Weights of a small mixture-of-experts language model, trained from scratch on English Wikipedia: 2 picks a token.
Below are experts of layer 6 (counted from 0) of a mixture-of-experts language model. Rows are named router (the router's row for the expert), gate (a neuron's input weights, with its number), up (a neuron's input weights, with its number) and show model dimensions 0-255. Each number is 128 + 24 x the weight over its row's rms, rounded and kept within 0 to 255. Numbers have three digits each.
After each expert's rows: a language model's description of what the expert responds to; "comes after" lists some tokens at least twice as common just before its tokens as in all text. This comes from a sample of Wikipedia text that the model never trained on. Tokens count by the router's weight.

# expert 41
router:159136147107140096092126091142179130101099155123109085167122125106136151123119148153133108122127130108091093107136128115139180092113118072108122124147107186162073179115117152125107112161136122122141114123128128163069177135103130140121124136125166138149128149099118148111133126106089110104126106153090146126118098119125112121148122116138076111096112109152111164105109101101126149145145103156142125086144147115145125121138078162123131112149166096104075163147139162155154144149151149162105150098116169105143099118105156127112122165121123144085136112124128119133162107147143085156112105115160159134147130136105177108111158134065083165078109137137113111135116121112136126136174118093124157078150106132146103093071143125132135146163120146123144127152131123113136122124127105
gate0:118116126126108115126144139127080146151126107144126125114099113132150136138129116104131128140108142112120060135146100117122078084166154113127143165158162066150103131142164140092120116114122121113093131161160141152160149140120134092112142108135178112167154140163066137151140143131107153101088149105151152112108107132148125118151122091113111140121149149127122158116177097152153105105094111159140186126115113141174140174126157133110131126087132135135110107128137117124093162140120153133088155140128152139128097122125117153163158095095121162158130133127123124091154123112117151175104105138116132162118106154102160129089105107149097136116116145168140132139115164087124149111153113171114072194140107103193103106106104116130115100144130139091125119091084119142146155100120144
up0:134103142096122089128141126135099091127131145131125097127125105124175128151105152122130147151129110059107106112172108133103120119169128158125139187141165081112084159154109137120090093111120120140142099136123131163120136111114131079135142105138117120123138144152077104127115177112129115087124181074134115150103125129078146144165113104118110149145143131118146157094119142124160107142107129129138136171106121148136103161106135125132112121115155111135088072130079150173094121140086137093107161112141151133124145096108137130119175121115124103180126180101103106093125123088165118145102134119129134146116138164147132136125074154139123136117129149170114138113126145162139118139159133175140122164124088095191095094084115138134146125114128103073126146111118120117140105106117132
Description: Capital initials in tables. Capital letters and short uppercase abbreviations starting names in tables, such as R in Roush Racing, state codes RI, D.C., car makes.
comes after: " |", ";", " (", ",", " \"", ":"

# expert 16
router:090118129098154111121108103130141141118115126136140132140132136062111142120150125177163159111110066148140153143053167103155139105107094139152128124128121092154137131158192128140125123140150167138136116174101096163117135126079132111148146131129139146125115128149108130111130073134119149132148143127148089153134131146119167098127104140138165130134153112146122099139148099123124104113143159152170135156110122107119124137103095152156130107138082105075083157156178096132104133161138112118121107161153126115115153142112110106139092097132124112176130131163193111136092173108122104131112110121124120101112077128163101151156178153182103132146102171124159131124139115131143167158134131118129119102135120135146109129103133161144101132128149070111149139076157120132111153137148123
gate0:114131132073117097148121113113109171132108181108164177120132095128148087120143167130137118158100105087125132114110104155172121119135121134133151091140180116127125114140134127148167145119158100146100105131165073126100195144135132096125105126093152143122134123134102124138129137121121106111116136118151137133173107145129104118139092156088156118117104118087149093116110135120154116151105165112138129137118149116109157085131153093115129129144120173140087155142170101137129123106148184116146123195096139120150157104154143130184158068132163113124113108157145110122155117129160160134130124138140152129132078113146134128130163101105108143111108131101136138122138117116098133145139087108132106103103166116168144098112099159125125153084137117104076126075120075146159118124117096
up0:134116102192116147149188152146158095122153076118104121090146136132119156142130125091156147107170155113127125187143104117120138122179132163173152109113105107122123103133119156112132092119114130116176137150137126123123125101135103142123146136148130121133125117074162072123141139107112130128107129139155131143091136156105131144116145113140119132121160153168088167132118106127126149143149132099131138115127113132113102173135113142086120101110108105141129086135153118130130097147123105143130128094176125132114121131103138098061115188113128112136109154063129143161109182143124112115136165110166095145153195169156173147137134139129107081135158113116120153157101108134122141067135163097113149174122136140127127145154142148124116112155079114139124145147153156147120156154133129
Description: Word-initial fragments. First piece of a split lowercase word after an article, verb or preposition, such as f(eared), out(lined), g(ambling), res, dis.
comes after: " and", " to", " a", " was", " the", " were"

# expert 21
router:100145096147075167113118119142146120121166151124150121081130166104114127079119093120119103093136091104124130114137162099137104108166082107120118143112148126096122161129142118136112122148100173152127122095102138106155113151140110088104139132109150140105117168120144100073110146137165127134116160102157131149087159119175136134081187103127144129158118122176120093135107146129137143159113154117099135149176145103102153121153119093108147155139130069184149149089151115105096094110105139133141138089108143119102108147149124073164115105164107151137152140125096119122117118124135134139159163109112101083159145119120085134103150119157117108148147158141137126093113101139171114150149159139132111115167133154102140139158137128110144130125111165150096081093135123087113144129107135
gate1:116110116128060159146150141135103110117123138124130105120109149128137073125165110094145183146107116175110109146173134139097063114131146128080143137135093169142147140098146147129128136105128117187103118097098111146155167140101120158179074140105116137131140099111121117104088121141120113124131121134131135142143153151136164165129162121084133116116166126143138142102103132125120160100140140132136107132116123184105119141141121102146122092128123114135117104161170154132180143138137138140103143093131097092124164121100141112130185120085160113176131162134103085107091135144079118108141106145127141131127105095158137135152136154161125081095166111098138073152116105089129159135142120149139112086134091101141122156141128141161149126149147122141104165132157130101088138151118122
up1:136138125137148135097101154155158161135104121154086120121144104148135197132087173149127086140119167084130150111103108130191154101161106123146108069135159098106086108127084120120108144143122155117172080161143141112122142158156167155090131112139137092101121186134123142115140101128124137150123120123149103115101111108155101103094090124141130134121109112115118110108148121147162134114129106095132148131103119090121124120133140159109152192081123123128133165088077112121092116153117126129156129155111115161137140126131126132075079120193126125095124104137151190143139146135147156143114147106134138118142119179108115155106089133129101158143134151112124139103108133154111128113126158140143140138084167159145108101144103153121094153113118104144165106117156118143151106132127131
Description: Linking verbs and prepositions. Prepositions and verbs that link a noun to a role or source, mostly as, from, by, became, including, as in "referred to whites as".
comes after: ",", " such", " known", " served", " to", " was"

# expert 5
router:128086103085106120113121136158144114161087157144098113138143081115127134134103095118172119130133117166123107134102135084138159128096146128129144106093145109205102133150119142127143136142122156110164131160111120138125112088105142115099119124119090151132130119146155141119139113110091183153107153131115099157132065128104127134123130139158158088142161105096121106159116087115149155092110139142111131107128120083128090110145143152127128149143158099103110134153107085145154130152140102182093132150156120087137128142151151126108183135096116070101106109144186128118116127092107139104120123132131148142110147110153167105153144164150134160137083129141174117107114140142109116101094144156111155109096189116101113124134139143156103142148128114127133152087137110162076105133166149
gate0:121168098114108117127152155135091134139170160092150125121080123124137152165134117122145147130145125140117157155131106125117140128123150106109126116099100108140077119139103170109138163140118121098132157142102149109148068129154104126133123145128144135139112166131110102154172150108147103115104143106145082164102122112138149151136173130102103096140142107116109181161111078116101125081145131118079165108108147122102148175134148140118060107139131135161131097135120105181135150118135168122166120140118127149105130131167141085151137162125157096133107127156149113127156104103143134091127107091153155119109081084116085103098122164140112152103159174104101136159112111149136081102177137128150120171112104124105157115153158115143124107141126143094108088160088123125120098129131141
up0:122136090133139113140129134119128139139128157102134104133102115140134141070130111166137172090150124140124122134130150184137103103109135139075143146098126073139156110158121089166097155109129141123122157143143130097124110155150129108152151080136147174140136105118176140155167111145135125135138117146154130152107082137104148177113107126193113119119131165104114144098108092151080182075198153069152167154146125152097161134173168161130131127112112117113107133132123134175132145117116154122131132123128125139167107146165158110123119111135101117152121103163147118128133125109143154087165090106154131145105142097130098147100134121118134100099118140092128130158149167086132114104154127121147126118139118108132140122141122109126095119143119137108117150093156189076127107098110147
Description: Word-initial lowercase letters. Single lowercase letter opening a common English word split into pieces, mostly after an article, such as m in mouse, t in tear, p.
comes after: " a", " the", "-", " \"", " and", "us"

# expert 61
router:126117132163098110125112132151131115140108164146081097154135062143121149121152168119152150158118118075144100116083123151111125100108148086102122158114124167173123115122156124098089149090078112101109179104122102134095118114136115095153098111095094147135120122103144148192126147095125135136132165134124119152135106143096151100127080110171096122113140127144129071119118102127153179145088133131069093070149131100137146096154145132142135116158145154114129116120131116133143129143126128165165100148159137091156150108143143136128114111124118135074121114148110146130168091103118144125109096134144130148133134138140150099109120122086104120116127107103124176137137136110127191122105130128137132119147146155142149150083089123157151130125120095126146082097099087124100097099132131
gate0:125137140137118136126112100146170115148125123094143119105130160132115103126106124129118113105120133109151140116109099096152128112086148096146127119134123137126129131093101110125126094146125145065143157150106153153121101180104120139093121082133084128123142158122194104127165137149082160181096092121163117103159154094115147106166140100148114113123113126132186126097115114148168070124136140131098130133104120140139149101120084114114180098148113135156145137148136143145103150168092103134136116092113163142047153156182157107135134139158154137139129101093108101126118098127098141119127130127122122142131128126110104184121122116112100141114089158128158177150123139135158136103083157065117134122139156095115168130080135133135129120131157136141124097152133124156131150127179122
up0:133142133124122155121114092147156115136138128098161076130105161125117107118128130117137091104111120146138127112081104111102112087115151093154115108137105145128124136091122110116144098158107131091162143168131137142125121170135130125089138093138105125119137148140150127140169157151074163165082090129151111105140142097114140083138120120139129110138094111137162122082111147153151111113136135151113120101114128133122146132121104103125172119125100132158167121149145104128104134144100137169135129104113164089047139138153169092130127128180144154144140104125143114140112085110087147130119120101110109137134123107096134159118111135116091131104078111154156169141143146106133135126099143072112123157119146117100214122071154131117152099101154121173139096171129115166124140104183136
Description: Capital word-initial letters. Capital first letters or pieces of taxonomic and proper names, such as L in Lamiinae, C in Cretaceous, Pl, Gl, Pseud.
comes after: ":", "-", " (", ",", " of", " family"

# expert 4
router:129144128098130183094151081099118143108155100137133127110126143120143118124125137145150132161136131132106095150130122089137111114187147080115082143126143176169088158126075141143112139115182123121131094128115094131156086152127094097096083105114147118178115137128129125092157099188148130121110134127153126097126110134146165112140154139144128171114142141141138145116123143104094144130103129128117084087155119172104133117123103156133118108133120109154128106101140127149181115152151100135139145121110120117129099097096106136137093158133136188113122108078131148143117123117151101132112132097114155075153103082109100098117115083162141171105122098142104132171112114081145144155154145119143124095120132136144160133117082133121127125127145151115139073166152104118125115177166136
gate1:121109160075110160140155113142135121137097178132120153093088095118123151139128093164133143160182136141103146117211141135122151130119174124104100145124144124114136156119131166170150162144124101156142143124098132141151156167072121159094146096152129146123131134155118108079173141110151135114150092108118117132131099120150137116094105090101121097131108129133100174138126141122131184146113097087115148111161125148132166139114104142108085134124112131162165110113126169116149118128114193138112099123095141167149129106176125141141085153130129151138141124136084154085100130122122145130112151147117140169104127143123173110160126094124111148120118111122176152105155113148162146134124132129112089106149121150133143117102112097104141103132107112121121094168091171141153109130173130
up1:103136111168110086098121115103139154107122082119148121176186154124140101122139120111129106109115100118158101160067139116122098098152108132148163136146092138131118097134119104085141125118120150095140113112137119173087122128170077095167105175115147115129153145104144190187096132139116123103130162148159149121172159138097131121131148155125132150145146110118129095127136130152136103110109163167138137142120142135155133116148107134161146129099129113113074114141159120157110131158153077120132156113137150111091138157112156128107151136121120074123127150108162097145137114118139098132160145139120123076194136114127102148105128158131182116120143121132101118172118110111100118110129109125106162163139161123108137118150141154172123150137127168165129121119165069092120143136100121
Description: Japanese names, table punctuation. First pieces of Japanese given names in tables and credit lists, such as Sh, Yosh, Nob. Also periods, parentheses and line breaks ending clauses or cells.
comes after: " |", "\"", ")", " JPN", " Transliteration", " 2019"

# expert 56
router:105106128130088163126104134149129120138131135141142155154147126181125130136152125144147169108125093134179125107091156133138127111106123142148154129149118137172162109156162126131093118114152146130141146167133130119092155124112128156205096136107086138142127110139145140128136132126127116114145148143127123170148136144112146138117096100119127089131114140128118071135143110113170155154135145147146100185135120152104138122104139096126161094122079129036102173137179104120129136158147151114113091180176136095151143152144142124120134082143134111152118117143159130144116198131131112142119104120159129107089077139151103135142160141182130128148108138129120141128155156118114201158123125138097141099142101135161105147115139152145111137132116098134159122082116137148117117076145117
gate0:123144131136124130145112113171094094145123167167129165136104140152134150120110162143139127104121147133090097102133099085110135108141093062153156106118087132141105164113129176113110100089159171129110114100167118099139144143130144145164139135125106162128114122167157137144079173121142136146123101084110140138114127123101131140148141137105176100102134152157164111122138146130132134167095152175154115131098117097096100123094103118138121162133112129107093155113145158132150147138139105142142157135149111071112133149104111122094133102141149110121167158161093107097154134124163133119101098127170107092137084133118082120172129170160120110137109130158146126117114112138118124082144098150115144129126142115124123116076171125151084140156150131136137101139104128152190164171166130
up0:158163105140086138147118152130099110132127137186156183104152141160128164162129152148151137134111124146102127117121124104092122104119142109137127081093095137142114139139090113115109088118119163123081144126209150098164098129127099116133147161136096136147115121154138113124117108092128124131146159107106131106099131159109127121134138119118118067108108134144188128110140150128101143143061153124115091129090105114116089118156112103145082169136120154118119123126142093120191144089116092139141126115151149117116130172116097127117143139112140097140122171147098119096174165134157180157127135155170114085126139125127141103100123148144097100148103111152107124102084093138086127118144131124116114144139104123144102125132129131103142148159127088116142088151141113122164171148163106
Description: Latinate word prefixes. Opening pieces of longer Latinate words split into tokens, such as rec, inf, rep-ublic, anti-in-fl-ammatory, cont-rolled.
comes after: " of", " the", " and", "-", " to", " for"

# expert 36
router:121129109114104127141154106143150144119131108134109136093126130143093144142121101128077154140174112111091143125157164094137141103128109085163120151149097103122113136126163121169096136124130168098111115154106056155160109116105128100098133098147204091103154167096132134101135099152162125122129147131190145068131135105141125135105166127144129169110149097131130135131134138108117101107112137160115161150126157133160128139103135112111146127107092093146133121161139131151084146157121116077149164081106147088122105164099128138177112094171081115192104115131112112122091121138109143125166119120131118107101140145107090132123200140128098134140114140139126122132083126098130092125141153143128085123141143119142117119126126123130103115120113117101090136149145166113119128095150099
gate1:131160108145134110108160160166122102146115135134140143115150135166082147150119110112137146149121154099102141140115133141161116127090138150128167148112132144135118102136171129155115134108130095114106124127116149079129123125130141130135103148114168129129114086133132137121171166142120100129135127080136091110115126126086157116141150090158129102145148125122148121125122157126128151192123108116112107144115137173151129133134127162106112185074127160151133130155137107156189117183115131092139145134150130143137102139118061150169112133146180151154126139137134137135067142083154116153133084179123112155124069114149147107140168164093137157133122098158121155152123144110124131133114105165096115132161167104123118125190131118123132124115189159130103181095081121127136113112147151
up1:125130132108114155154185144136118124143125162121144170104132095094149119089118167110193109092136105166124091129139107094138113142129150168128126132122129141139124133112177109121114132139110096168121118146150134108101093123100123108131123131134157130133122158099116108138115122135154146119131171154139128108099147124196090144129118141107130155135160141117134094084103088082137142141146117116133130150079151138113152100150118127135173102164152159153122148166137112129112142105125126111197114125120084120121081108148118118080117098111087138076159125120152187144138125058119129094129111158117107125139117103114115160116124102115151098157143141108133141144151130141130130185141123103127099141114090137115060141116100073105109106118100140085130132123121121157140107181113153
Description: Past-tense action verbs. Main narrative past-tense verbs after a subject, especially took, moved, went, came, won, returned, in biographies, sports and history.
comes after: " to", " was", " he", " and", " He", " who"

# expert 44
router:098142100148125161108172130160107155135155122144153149095140164151107171123114120130122138094107180125109172092146130101139111139121106128117133164084154111116109108100116144104133141130100167161098144110131136100125138104150108077104136108178110138145134109144131084110127148085092129119127075108079150099138127119182090123159111140125135127108132098104104115119130157129125147141118139135129120122149161133122120161111096111139142104093123103167179100108159151149149112132130109120154118092087122143114133132148115106143144127111110192136132123135100132139129147166123115144125106151099106154095155120178133135142135112125100083150168115089165162170180162100143098103173082143114155144094168111100104102138167119151091167130127133133100151154113100110150158159153127
gate2:070171161149150100127155118105130125105136149159157121130115097100108154119118118180105142146123150151145113086101161116160160159159101123172160153126123129117161142127128140140136128126176135153139183087151126156110123158135109127149139113122087099114156148133107161176121150122146172104148092158136128088137116141116104128157128121131137094105114155124135149143153143100159130057112123127134148083130111150125124170150157149128142167132118139086132118128162184166136112143137104111083146124092122078150150146145126139091091075126132140160143153107107135144135120104123145112128129139091132190138110122084127075106116120117154146131132108175112130125153113097126114117130131111119103125111146165140118188152112094136097131130111107125108157142135131170083124136155078
up2:141081107121101167160083123160131157141094096095125137121161160188120113115135138119125111096126124088157129181168127175128113075102154145138135157162139105156123112149131095085134111150107131078123105135132094124144098111124147096092126141158158133137109158113160081099124072155119132154141110120114130145122141127134142138108124131176159155118141109123141133083113129174126121165162144129135111125165120130101136132151123141113116108148140143145120113122112102123157143148137146118190146112137121152145135098122108134200181136137147136120124151133174123161149150164104103125166151109101149129099141106153127147128109110143103131132136128086129152122111134159122134164113145128148154159168102070143146089144152165114143116108151128125133073089162148079162114115114166
Description: Definite articles after prepositions. The word the, plus its, his, their, right after prepositions like of, in, to, as in around the world.
comes after: " of", " in", " to", " on", " at", " from"

# expert 48
router:150147106087173097120143124116122144143083166118141095103114128103147117133158180133109101127154185123124110138148142166141185126168137109117105138104120180133082178118123119110148182142151108088139156130096111150120144140158136121163158137092105121154172091081116133136151117132132134108131122189159169118132107105124119108130108114128102144082146093130124195123102115150113127118111077171108122114140147110126131134144125153125095093133157157123096118120123135120135132131151144119131151117113132088164127114120128135144175170094097132138121147104130164104149119184142128137158107124174144171123109100095153136098132144091126144133118145139098115138099081136115129164141134073157132103139090136148116109102125115163138140152142148118150100140152123121193122097125109
gate0:154130115167143149150129116136084101132100120115181094147093143151119159144117136134122135135123102114142119115147113111150154093118116139112126093157138163106109093139125122126105126143095164104145125131102105063115131116125134094103125104095114168164170110104104131106071153062113130075151136161087117092153174138147128117167149140145157116126089141132123098153133146121165100128152093128152137139100127159142150147090142149081112169137163170103127152077137139096123122127096128120130081104140113083119142116166135111098088151107125131101119097114104134161133162162104117148174131146139103126136118113135139092088118112171177147104104123138100122115146124133123113151139130122152119095145132116142140186084152143129116130093073132126150172136125129123164128157121104
up0:146094062148125120101106055137127160129153084142118148103094164137131140139099112085143127098135120126129129151131143145090112113122105103143142113143173092134126132150103120105164155132144155140128120148100174125103118122120136107102148128137142141183105108166112131088112127135146090039134101134122137131126125114132104145140118114124132081174166128103106157096179113138120091118175146141121088151158115097114143114119138093096115158143132128133106113137109097082080144160141120133115099160126126135112107146119145146121141098130098128110105109146129108124117132145094118165117092086124096160089141176103117146128140136103119111133124130147154089100094134158092106152134135108122145123137094074160110072119129119111139095138148095092103159124127086104147113133110087
Description: Uppercase code fragments. Capital letter pieces inside acronyms, call signs, country codes and chemical identifier keys, e.g. CONCACAF, ICAO, RCA, ECU, InChI keys.
comes after: " |", ";", " (", "O", " E", " U"

# expert 1
router:115133125153164108130142159152126145126160126143132130121135137120117134100121136127107123103103147130114159112126129132125156127147140159086138148113110036098122139142123119157093155148126156185089190112141136142148125146128123111089155150119096100082112129129133091141165153103109124155118109119127099159147094137126096166106124141136182146087136099112111162104132101081138084091114119111111121135150091121108082132141124078106144124113132094142147105109124145119157110145129141160162090111133105177082119164116108179153138146115103140109142166116123107151106147175149105098147137144089090164167114102144115158116149139152111120110141148134112153157152121119113107109154067152132146137129138152127115112143121119111109157062123074103095164140126136103137175133121139
gate0:131126138146129145089130119107095102148134150133115091135124100095126153131128137172106076099106101103137111135132126161114117113158140126129109117126132156082133136128095173153141115158119049157104134131152169159096176108153094094173092119148102142118144142144119127181150158151115156152172165101162174206156081145152132134125095142109113073103112149152144126104128120140116154119131119135131106101117125130118157108113131120123118179159116111111136150066101104124180097087123104124137144107121109152103160095107123156158126117137119134144097160142116125122167134139131102139150081085153110166155149151135156115128123139108113155124142113098147112092126118131147102106089099104091128151120120128099149123107147085097134108098110116128140147122136096126114107164120139
up0:119089115112106100138129136133157128130101150122144179105125131158132131156127139074116170136139163133109167149115164094124168140130122123137142121161119117145112116137133103121149132081083185105134143187113131108139090126092127146072125124109161133141129105136136116110127111093143116145082097127066094067111165109116119140149138124124163137161138123106089098171109147109143099102137152093123111129107153108175100123169108135104149118082154165128111096185157167095099148123134129124124088171125162123161099126133109099101135119140142115110159073136151137088096097095106129120104164152124103110110132135142120178104103143147166104153126118121107130153124152151148127127130111144143144101142118113190109116126116127141114173143184134152151112119125133116146132127118120
Description: Numbers and quantifiers. Counting words, ordinals and quantifiers after the, a or of, such as one, two, first, some, most, several.
comes after: " the", " a", " of", " The", " for", " with"

# expert 11
router:126114109151121174151108138136106126100114126112144133133106141127175119183104174128144155116129100119141161172105128123117131172152116147108105111092105116117115142140102126074141135113155158095118097112142144093134112146124124114098123149131113133171149148130133148103138150131088123121165149170134119117131114131118122141142091142121126129123148116173090137109139151130124132132105102156145134121133152105143118123100170089110122108132112138119140145133092142086106129092099139092145119072114126131118109121135140119119125134138138156105172073101085132120108079101062116173121162079173174127151169143110115166098095119101123131153125104133124108156150150114153154156127125095160059124166107116171116105129146137147170147142155160123152129148162197091160131176152116
gate0:134138127127127107158154109152119143157108147163161133154097133113172147128168136126117168098116105182096119083130138134152132142146120111162141133120127116090150135134111108138140120147099095110091119119119079139104086151181136177126098120067147130154139119096127167082080145103116103133115103093086180139110158119102144119114141151158131152136140150100111125117106114176140111123130116127116119152134104126151099090127124117178079100100110157115096110132102096156144134124112150121152137109105127140123135132143101129131144133119132144152126114126145136107085146130120082114148060108079131161093160102089095098156179153101159139119110129168181156103135114144102155155132129114086100142125096114122157121131146120122138139167123093092145103106078098159124117112133121
up0:132107102141115117128141118168117087110115123129180147117095127122155142113145148116127159124106156123084118093100109158130121149173163116154151140123152115115117141147135081156115128154082106120136144151109135102119093154139151141116096123086142124152152127114150208095097107108087133103130117143097152147100156167115120135109126133138142129117141135095118152134149151179130144139069067163147139151150090146157139138166125128130065114118083124114114116147097102168126114124133139114137123125099120149154124108153115124152162157137148142141157133115126138077090150168129083149154096115129099154122143067144091142138143144113130146095097111144200170109156154122118153185142164108095125161129136136137139129101140115119156137151144099117134108135111115174149117111114096
Description: Line breaks. Line break tokens, especially those ending a heading, caption or table row just before a new table row or paragraph.
comes after: "\n", ".", "==", " |", " ==", "==="

# expert 59
router:124168113172145151158111114111181119150170155147157150082108174118170137084109126106101139122121050061137152127160137111111159146122090127125121119116140131096142119172124119145159120136123127083120087107132109131160081125167118106145173121098166095126107160149138134117143130117161146144120122124140131149113157124183112146092176101144124139160110104153135105101120169103128132108126137142149127160142122126162076078114110125137128122093090104171138108122119099150111140075116151138140167085132124107147106131110095140174087101151146168111133128138126159118121114149162142151124152118097131099144147120147105152115139150136086152120119155158122138097100140107195126144138130144114088115166159135103116147148104127132129124119098121125102124141161132152147126112147141
gate0:133085155102094095082141119074157168153148108098125160113133124115151121119162130114127145178126149108174124142136145157111077124130087182117127158164169148117142131120154090129123139180154122161117127124117139136180109156104152120127152115157106157136144122132136057140146078151102124123085141143112096140129079133091113125136166140117157145159110116135107113100128164150151111139124100105144122102157107091143073127158143096157174080120126135090117190091141162122141132145130176149120132131146057112112127123117121132145139123115140135107109131127123129100143158118078123123185094107099123110135097125129103127140142095127169113118108128119100085128150126104120130140114122130144101149123099129142133135093124109178135141133130120119102159112128117130098150103086131
up0:112193136162149124158127141146109095108117181137145122143115153149102108132098122113159103097142084138144118163120115058109127117165159042125155118099119086125136128144157125139130131089090133089098157125123121097084150119102125122136090116099136118127133127151124206120149150097167132161153104087171184128133129139140132110135095115147098105151151127128134138151108087135122137106153142142122118139078133167101180090085084139111117154127125105169155124171126099152140154098116117101121111158116170129156123138154170109133125125126139123145132118122142099095128087159161130112088147128132140140120177125102144113126128128150089123115113129149172166101101119142142103134156136127106135134132139122144104102124139139103107115108106145154142113129113095130165141132160096
Description: Auxiliary and copula verbs. Forms of be and have following a subject in narrative prose, such as was, were, is, been, had.
comes after: " he", " It", " it", " He", " which", " was"

# expert 39
router:118098071166116106094123144154156122126118132127135135090137123124129121100056155147121128151104110104146117118162088092107170174131073078118145122159162080125109114117122116116146152139133155127111124122129135104103104113106111127092107118093136089079149147138114108122148092091130130131107161127123134117118111141145122108147127150163143171118128112110123141198127136108132148097099151103108121116155137158119093101174124109197147155137124145163136109122169122124148078182111122128137125113125146154109106120170115086117149136139128118084128171101139126119163154138168152152135111116071104128127205130176142108105142129147133114145127110134096161136123128117178085148094122113156122146136161135102147156152157153128111133122125113126118142158112123107104103104144109
gate0:144158131091181104134120101105140130085143096195149099148107114100101160134161144099101159124091114132099104125132149110130164132179132151120118123134138092111145110143122135132133113160107110137090134162109141120166146130127149107111094133103107091132084147164116165180122112138176083135166074147146145087145168139125152082130114140146134098141126141121125086129185113118091093141134096109127140110117125117082134171159141092148139090096149123100118131097101141155155073144141061133161125109125143121092161140135120117122097114111143133128136119116128129151175118117064087120128130150073111138190114117130134122133145155198115129137123131140129125094110145107154127135114138131141139136102124125128091132109133132103141110133103134148145143147138084122149141122106141
up0:077123112143080120137124157147138135114130127072106174123120129153132103140047107128147089120107138110140133132151089166123100099097168140145179124089126138127098195115124160149157173110096096135145133113153129162084126136130066149167147117153148187123125140082085102101120147100104154157118142137095119125138140104121110160186152108095138156125141130139122137140065101092125122089124148120172110163137142126138085097122134120112120121158141145124152125151151111135131174106099135124077132121150107121117118106078153116104145148088096130144113131099119084121134136125142134080117145104148124114124130144117138150101117149118131100112117111140110109124102149140140111135127114137166149144123086128136134168145133194147112133112145124094098100110139150115131128110138114
Description: Descriptive conjunctions. Mostly and, or, a, with in physical descriptions of plants, buildings and places, such as white or yellowish, sand and cacti.
comes after: ",", " and", " with", " has", " species", " are"

# expert 52
router:138150126121111098170148172140085104092147098123143135115115127097128130131174162169137100135116176104126127108194112150111155116150165154115141122108138113109118144139148205146128141133112113133159109190152141152096162133099118126148123154125110121117134120110115138175115140124131190149127096108135136133177089113084106154090095136111124114058099136098125160147162127167117126124136098147132134090099117124102125159110100099148116101122145155135164129134129136121145183127116146110136152131144124109101146151140124136131140145150117124145147116122181141104142153139140099127175111136169097189158124123110143126146111129148107178075177139118081102135129089095133144120143146153139124143112147145119096131141167106095145149157121115142149105151102114163117105094107130
gate1:114101155143100147149149103134116162120107102157138110089098132132176110158139135170102128133122106115102105090139147093162123127120139146140169183183189115120154116129155129155132100105160106112111131163137121134123142114120100144131131122156165107111082123172132140168120096105143133143111164113108120088151110138164189093139078148185108099079108142127136097128150134172149145119159152142103137100120128098115129128108114094114151159106123098081118135135097136173138129104152134126122149075161140170124149122115103122170152107122099129167108097132163140151097102157139116175122101119136130131140108144121127132148122139162114151122134084121127135150123159123117144133145164086137136143160149086131093146175104091073141101128122152141124126123117104142164099142132099
up1:118133139114159121097148163140127138103124086132131132178128151116114161103129141122120143121123097075142176142066156086112134146117158122067124125120152105163127078125103148126115124115147184100136132159153120139148112150139131128111081143131151128140116121131100109102158131144112149090143139161131082129148131120122102129105148118108137099109119128094115095127081070064091167125108122138097134113149154128122137122129110138120138112136152131171089146098164158093119153161093107143148142138127098098128102166124138111128102140108157105093136119098143143118180126119103105121124155150138128120134113107144140126121131074111137100124166173142127120118167131129100145164106129105101142083090093116115135147140135193173092141095136087112117143198089135127110142159134145
Description: Sports competition names. Words in sports league and tournament names, such as Cup, League, Championship, UEFA Women's, Champions, NCAA, Junior.
comes after: " the", " World", "'s", " League", " Division", " Cup"

# expert 17
router:152103121070110083153162101115167133133096139100073127155112099130116113145122121137131114121146162101113110134128113128139142123139127160089119086128122167149096153142141138113137120122147102088138145093091109153073137131099114124134169115153128155128140118121106154179119120103133136065109137152120135131149120135165081095100146145134107141077127097116102161136112090115128114128124127129159168084120132125119130106114082136141117109162124147148119134145125115167130143139137112120105157073172177095121150108139159175112133127102126109114136117146137149098129127117119146117129096050138155200146138142117132146121114137055108143126109152137137143140142126106104119105137126121135106087178141126140115124100163130113122122161170101117121122157122158109138119099101046
gate0:172154123145117111144124139131132129085082167115086082101157114134122110113136136088104127082165160104151142131183144109182122094150127112164123144099155154086126134150107135105111161135127172136134109117150141125126173159097142114118114126144127161088140094140162141133156147123125131120125122128137129119170131153117148131155089092116090074140152109119131155140149155100124137086130147162102147153129154066120130103111119132150110145152169168155123115122147124108124173095185113090102143092161135101099104115128116145115161149115105167110144141168153107122150165119129156136162090143128132132118156159113132116122079161118169152089099127092083133117154155098141127092142133139117107134094166115189129128141130167106105139140138128136145136157155154132100122117116127
up0:095101138124128151098137107125109114195162106119173152118093129107147160142106128170155123157086129139102118120087106133087135157093125111087117108169121104166113152118134140147150084128135101142133114155110124102126077083149138125116141109102122092160113181117105101098115132150154121150147142123139116147095110114121117125114145155131153172112118133129091132118148102154121109163142124110157125108146115186145133150138123130084130113114108072111141142134109119145123110166061154165166101166103143153142156135137151109159114100145159109141149112099104148143098076152130108110116154117140118122138123092120103139148157100149080104170157144187169133134110100159121113167117123137127148117162095138061147130106126089130148111120121134114123116102132096133151114093109149
Description: Table numbers and abbreviations. Digits, percent signs and stat column headers in sports and election tables, such as 0, %, W, L, Pld, GF.
comes after: " |", ";", ".", "–", " +", ":"